Experts of a small language model: 672M tokens.
Below are experts of layer 3 (counted from 0) of a mixture-of-experts language model. Rows are named router (the router's row for the expert), down (a neuron's output weights, with its number) and show model dimensions 120-159. Each number is 128 + 32 x the weight over its row's rms, rounded and kept within 0 to 255. Numbers have three digits each.
Before each expert's rows: a language model's description of what the expert responds to. This comes from a sample of Wikipedia text that the model never trained on.

# expert 41
It responds to: Final pieces of surnames and place names such as -ton, -ley, -burg, -ford, -son, as in Atherton, Goodsell, Xavier.
router:153195088114082082120118161106165144128075112110070177111142150134125118117146133090120117177093097124162086103176153122
down0:107159107144096110139118148188144162117103147165112127119177128110103112162065087166141113073116109146109142114109086144
down1:164094178114089096135081173088101137124109116151111105129102102118147128111135131133119153133137137140154112135103136175
down2:107150165145131102134088188098127161123078113108124130093178110145093102162174104082063126148131220125153153105041097130
down3:148151175117098137175108122143113183121140128167098089171109147156146103099089085085162072101190094158138067123147122134
down4:090092161038109088071139160097173177150072121142121120105137204176109147112127115112121146169129093133128122202149106170
down5:158148159068169116164146108139132061130176105119151139076140126129118162105091143075110131087140002174125146153118102136
down6:134103109126221061146127126077169126150152091091134100092155154097143177125092129025177150143156164085188108131121155137
down7:161141117145125130084092114143124190157160144120133160134086113130128105110093165062125098146091080096167150105092122099
down8:105146127153140136040127106128127079119151161153087122138107160158106126130142133132153140134177048070082101179129147071
down9:145142183123078100148121144167169163100082119137174126127091109129122155129075156128148135115138125116124047154162147080
down10:149102099160084138118125186080094131146105139140112220148144143155120171107144144112127165163126161088147206161098211145
down11:144115124141150082129171140098164123036101099109096124140070120148066142111051133145166123077125135142153109154139138142
down12:094097047133114144111158159095137083114151111143155131142107127187144117091178078141158142079086093100084107141092089114
down13:145109151122172112064085108085122165178128149137121133126080135149085185128115145110081133155144161102125114106114142121
down14:143184151157126120181164122082095074065113138144134092081124071175092084109125103155192140135134084102089124208126075137
down15:152160088060092075134109174145131142106156095103166123134166135146149100131085194092131150120180173149144129145142163187
down16:134120123054120080103127157158138106152132096151168185147164177113157081127161094084105133145185183080185084055113146155

# expert 54
It responds to: Mid-word syllable pieces like ag, at, om, ro, h in names and words, e.g. Udayagiri, Anatomie, extravagant, plus the pronoun he.
router:143111122109119103152146127149112182140130113090200203172110114111118138076106137167165124104167085163120136173155105150
down0:145148146134124149111135114130165170094120182091177112177113088184161067186137113184093166079117147109100113133140149101
down1:138124179162120136133121178133169097164134142188123090088144100150142205151149111069168202111126138153079194176103160145
down2:126121121086101089175123118168139144142208124122069137143136044141146202122124124159135143180108134132082136106156145160
down3:163157159155186123152120153118067129177141068189131084156053054085120116124104135100185139149139091148113149115143058117
down4:116124138080182150072146111108139125120178174165174108193093155076152159127161117076118094122142107074099150174099126179
down5:151128111043098140166143128051152133156164160103130088145147183119141122211091151201077188061127148115109131149160144146
down6:074124136158093140138068168140146106125127140080113081138135116121158129148108161161120168099098053122067148157144115124
down7:158166128162157161141140187132075091092112111148101154112133112178087126113154112122150193104157107156059085120219112068
down8:177154137126121113138182159118123144123095109179127137057138136111093102147145096121106062110106087088104113097118127107
down9:143170150079144137115105099082137139150134111118130088090111064108154095152149070101081153126110140122078111121096151199
down10:101096101196088141199151155119175090096115173109101100143127136148061171152141141113079111125077160093085123112102094098
down11:120124134095143131086153122104114091128076106127110112152122093176095119113122157174097142104126066153143137126088078012
down12:124159172187129178130161149162090076157222120098049146111103207177114134096165137128082093107161150106094199161116069125
down13:139137110161125166114090075149088132098044130148151118122088037185131070103121082130134115153091079131090034132084152087
down14:149069105043111113129161130140124090147134110113096146143138115137067093156104123138140102168134183105129111120183155097
down15:186114123095063169085052071107099080152175148185140105107072178155171142100175144127192146139120120188149103106132120180
down16:150151117154132121119075094107115166172157163111146142143153152136135238134163158138117181131143120145141092109163177118

# expert 18
It responds to: Linking verbs and articles in prose descriptions, such as was, is, has been, became a, served as, an.
router:091176181175182167106187100183148129131161182174164089111135101129109137117096115130124110162153154112133039086109093118
down0:131211138185081184157158152117112150034173135125119133172103134119119187219177153142147106082177113109118124150117109164
down1:108116172144153148132122118107125123117130136174091115053115159153187102127178105107202125165105048149098145115151118161
down2:156134141144139188170129128160121072106183198152121133168119127093088162187148152123191149090201188143106078126143188106
down3:147070126068160108136095113169164144088154142065141105126097138192158095110214092091123139135163125086149151119135144120
down4:143094166113100092137106129103126071102147099105133160120120077162150102162111104121135085177064172196155106135098122107
down5:121109176106131104104147165094070169094165185111083127131153101176121120124221131159184154170147092132138146193126156114
down6:124131131091133100134147150114149133111122149111116103151147145153120121167190077188152167141187144111163145116113125127
down7:161125085081080084078152169079107159119109035072175128091206118153133125133089140150077114107093137122071122186138181076
down8:165093148167182141146168136174077157131125120091089125121146175117102111164086180114130141108135113058067204153159155096
down9:114107151128129101116106120104068100133126099118080093124147077179088102119146062143174125131091255082146173130108131101
down10:112092165134164159134083149138108154091136081094136142150191116128150086098096107104142115105129143132094170117148114114
down11:123152198138136129152126097100140169145091143119124108126138085058132120148116077111110105113126148105138070071100088123
down12:166154074157143092151156141130127148117147097140135111069091130084072148180153129131109060137117184096169127078082134165
down13:156154145075119149126148117129130102131124106105141116127125139100100169051118111166118090133081046112078083133137182134
down14:080159158146086138127198133141118123066117124075137106100169169140075142215157103132151100131123139106115132123139136106
down15:114134164148164152133153102104109126185153148115100136129125063159132112098146122148121160137072046114128087133119118159
down16:145174176167117142167128090106183164171094123142131102126125062087089177136108135082171126117217188144114108166189106148

# expert 4
It responds to: Word pieces inside proper names and longer words, such as le in Inglewood, arm in Sharma, ill in guillotine, adverb ending ly.
router:152108089136174155114149122125138132080087126130140055124082153141120157114145161111111138120152095184167152157123089116
down0:165126144137157115114097137152092049157126119121128061056122097121137102096135158154143118182171153118157128083146178087
down1:112104111162097123174173087071154085130122146133153145093102130212095160145114205073079121130106133098170129187114160165
down2:103124181122147147164091081070090117145125114148083153128111116116169128084141078145099123175159159071112215151114091115
down3:148100136135170184163168137115123163154094109119143150150131123083111080097174128174136088124065099079127119123103073132
down4:112126153051087137135161136118108170110130080104158119114126080148148084177168077148094159065154152123106122152162135173
down5:133165141170064124122110100131133165139098088131149082132168143158138136100096167158107057126155164192101159136137213084
down6:159156075090097130146136155153136143110130071129169123145085151138173065092128145159112158139143160084105174176146095145
down7:146122096125175174117171157099147177057180123152146119077070126105095118135162140113100105130169104103211140119144159118
down8:163192118159099170114125117097069112120117116120044137191116142130122207152139127176150090165151090121103116115113147157
down9:120159095128114173130170074107149141132159143119089125117130097148136175126126095126185091156107114096107192100168179167
down10:138135078155133089072082127121132171190093140147173132188103156122073147109105113116065089131138140141154108121177139202
down11:108145092147119165156168077082176119114132163130132197155164123115093177089132152182089105120104150194119170160141185103
down12:133139158103143106146193118133113095061130088131147152105118142151083105112164149150107104131184137173149121180117107148
down13:170090158133142146079091164070152086142113193132104176187135125129135133130140144147106102135122093083154127143099122156
down14:156094164108114135127104090067109201100135098144140048132105128142136131155145157134124113192119090159114094145098108124
down15:092094079068106088119115135135151111127109104148116075069114119101132121114120090135098124142138186091189158138163144158
down16:117111133131102106142108143096108144064133159162142120127109220133178119131176114135132079109176113141157134114134135159

# expert 31
It responds to: The word the after prepositions, and place or time prepositions in, on, at, during, throughout, within, as in "in the Eastern Region".
router:145099120133149119081148056167144150127146066094175175095133092091158111142126157133169155160132135148146125102130137073
down0:141106058166103170131110086112166072078118202125194082106078158130180147125124159127111141117124106134123141126105106170
down1:115097106152058110173101135152131119167163118107127149160121101114186136127132132110123157188194086086142126109087146146
down2:117190099131134203135114117118074140172113204201088104141107136149123122146141131192134122119141139185100131152192177119
down3:118098131152145084106128096159159197084132115121085135084131162100157118082155154103164181149119155140120130167134120130
down4:104138144163188182069076153147120134201106130125083136095171135083108133118025080095134139118139194119166125158156095142
down5:071112167165094150117147122130149126112108083143154112078063155128186127087164123108115116140128163150097136087127132144
down6:115194134100091113118106133101129172064102131108057127102093137076129136121179212202157195144153186146137142082130114088
down7:129080136123099170138145162117080144108069168155103129077098185135151150138105120144150112109138154166152174050153053190
down8:123098161174074174127073127100130122144155088135099145073155087104073150149169115126182106135131196116170110094113118138
down9:150121126152105121150108168123140139147102144121125143115124183153140144167148097085117120133087031140128149166137119208
down10:187113104172083072204144200135176109098112098139139161137133121134130108092142130111142100092096166135096140152130157137
down11:124135164088143191072120076087165128148108188132151168135146082147122139094150106113109110096085031177129156139142084179
down12:128111122061145108100086125146109146091107159085126137176113087139188179170156120151081202104168086138143110092137130113
down13:133111105119136128136126131107108156119121132178047131159162125208117082135076140108161087094150051091090150202092137167
down14:172135173096160154051139126091105120123141173123111173122174126076093106165109077149113132197128187100143147124123161126
down15:114078115139108129172116162123108102123179095108175156100142130081213171081118089089103167168144194160127131143068093091
down16:101170030142151070199141095089148122109162160130147117124063157163151144120142140124158112174132160078100153141111155136

# expert 48
It responds to: Bare space tokens right after a table pipe or semicolon, usually before a number in sports or election tables, e.g. "| 1–1".
router:142130089095140200140173141118123121118103127145162091109098116150203165112162113196134172078118155126186132152087091113
down0:137114115152166148118129108134121129130151109142190134194084122111165098101105142155163103120118145108127151189116147184
down1:117096156165162164130194113147104095131134162117146078113120153135153108142144101070129096158137087129075130123160140109
down2:099134153141087082108113175136113124176127114082130039105107137140140100149106161126104122160077131106112117150115086128
down3:064131116189157141110127159141137141167095119131139161154152149150091089088102121159146168129155142132091137073113119106
down4:102123134148112101096089129125099122110115102115111102169107136136096060135083152118074129121188178113119182147124140115
down5:119135124178167126141072092149134124114159086041118149149127150090101164150078131133127155097149184129142117079093098148
down6:112090107083124135121132109127127088163138114139034124157115085129091123179137130156093136108113114174128104118147112070
down7:120070147141143090148142206100136132101151072102120068091115122098133149074153159111062063158119042140151110090102107147
down8:169074077143130109160144200066117140118126110134115148139142161096103155084146144163094109110141209164118131122156172117
down9:080113118106094125168117127162139081121125186106147115114087151162146160105125132080079115150082121171153126106116130073
down10:167167152089117134133108156082129108073128090087155107114093120133093074151108172163080098192129109066165177103125053117
down11:130151160109117154127155169202153127132154142131092144133137201105101121132092152132158122070077127122086139104141132193
down12:150156151095109090113153114163136122138177136130158156091090139158152166103142144165116116170152157197147075125124164119
down13:142101117111169171141113193141127129193094169208093128109173104077117134159143080124131115150115152087100108152089104089
down14:136139124129175178128167125177177093103136155133059126090184112100109125150180154113136166073159122145173091149113114154
down15:087135199079123098140153100193153093175138128166072083094126171164117182160149099131118156089148181167165120164147083102
down16:112096162177118169131105106095082159164108094110095159148175172156087146175118095072145097171158061119128078085120115152

# expert 56
It responds to: Opening parentheses before abbreviations, countries, dates or conversions, plus en dashes in year ranges, slashes, ampersands and bracket initials in lists.
router:123096084105136077145136102126144134139147150177155116148129118129137119149167128156101128161111071157096105161096107121
down0:117111175161097094162133148159167131111183138106109143101139192140143140103123114123108083109093134081157149149169124134
down1:087118076141147114135102099089138182115110145182147179083077173165186104186107148142105117111219177097109132171106153135
down2:084087151046160104110160149112195080164127116139182075152107217160125114084135110144052105107113143159182103108124093135
down3:114103156126094139109108171165125127119094097156119109168148176079137161179060058160117140155122167099188130127102116075
down4:150132175109095162169116095093135103148076149127162154106186105180183181191137084137125165109132126177091150181111130175
down5:156153157135135133203136145094126139087129138166082140113095105158139121105072143132136077120198116184152105119152110185
down6:103145144082073161185140145160146151133116127128092133154127058195067153104109075142129117131178117106153116101115084160
down7:196187145108217113115165076087146123123103135116115157143154132209087147119118098118154146164129144103142110134150093065
down8:121124141199126117169144133067144123126113176142120099094137105137120178101154185097148130132144142091146140147131146124
down9:184116082127124100094115133141088118099146044122126136118151100128115153091102141179098157124219155111137129075132085080
down10:166102103139132163126127095142115070128172099119180158118175126159148109162105118168119136109049170119104133143114165096
down11:123042187149123141092152147122118117090076102113132093088113171235107099111162157141102034168081113112124104071104097138
down12:139181125126143105035156180158133227144091125121105154106159122137145100176112196101114140143127143122106112117077118105
down13:153133110099136155134071125153102126128093128121134120179131123091141053109110153087139104095095093118085146150164120047
down14:086085143132132130132142106092132177156143132144131122111168119114121156139081074166095116152104141138090098069099142147
down15:177113101162159128101098052141122139107069116159162159162125078113093094161097153126164087142199181099159092134109101152
down16:143154133129175102120121092117146107165128121126083115088178115193143163155124138165112151152075145153198102091144136096

# expert 50
It responds to: Number words, quantifiers and degree words before nouns or than, e.g. two, three, first, only, almost, all, more, superlative -est.
router:189215176155165136083176137126105033161134150149124122134105128156101136121152140160079114130060128104138137097122112083
down0:150105105096126097111136155183145128140111132140168073117155084148140096111148196081144135144135130151092076150140179154
down1:140152077111032135118108125138092100121096177121153102137202145123115140162180133149106107119118132115099120090172087102
down2:131133155137105144038137119137120126153134138084136128131142132119180115131125113173167085145146192100204167108083119129
down3:149046123178126131101093064128171153184119082112101127082120111106105065084088136135152134070142084150069123148182097137
down4:170086104117077130116147133046123113109149083091174158156096107101098101111159141125105147110133100129175135069074091078
down5:106107111172148174092200141135107093082120161108129128162109149112091113171139192124138126128133235135167162096132126135
down6:132147100089082113092124100108099088089176090017128168147162140116150109119103106148146123111110108147140094087047068082
down7:156064097117106070121125191103133137088186111086108127143111106103137173151112156144146131146089229104117166136133104154
down8:112109126137105149177160091080055102104075133107114163181090148127156105144107161081137120098171122078146107175148076092
down9:215150130141129134143101127138133175141146092153131131150120073148172091059097119091112137177126129102141149073092128119
down10:137176117096102069123135080137126149119123145077188157089131134155111133124128145155101170079118179140144127132089061096
down11:093094149102124123135142105174177142113104112158118144118111062149144132138121106104116114155141086061121144146184116175
down12:086121153127100109142103080105100045106176165113146160130123091097099239179144112148127105106067144123126135110169159124
down13:169128147061150200143146123109143123146146100135161088141157128101109125152112082136145077157103214092150151176119189082
down14:082163158113116129119130075142197103097130111148129095118131138136170083147136094154073141072134117147067120080098102091
down15:136133174104113126134155099160183117126123150104115092105154140141069144046201152122124114121108196092163062135105106146
down16:137148101187130081154122136129125153118140193073129102058131097124090149065079080082232130094128080079140150118161107143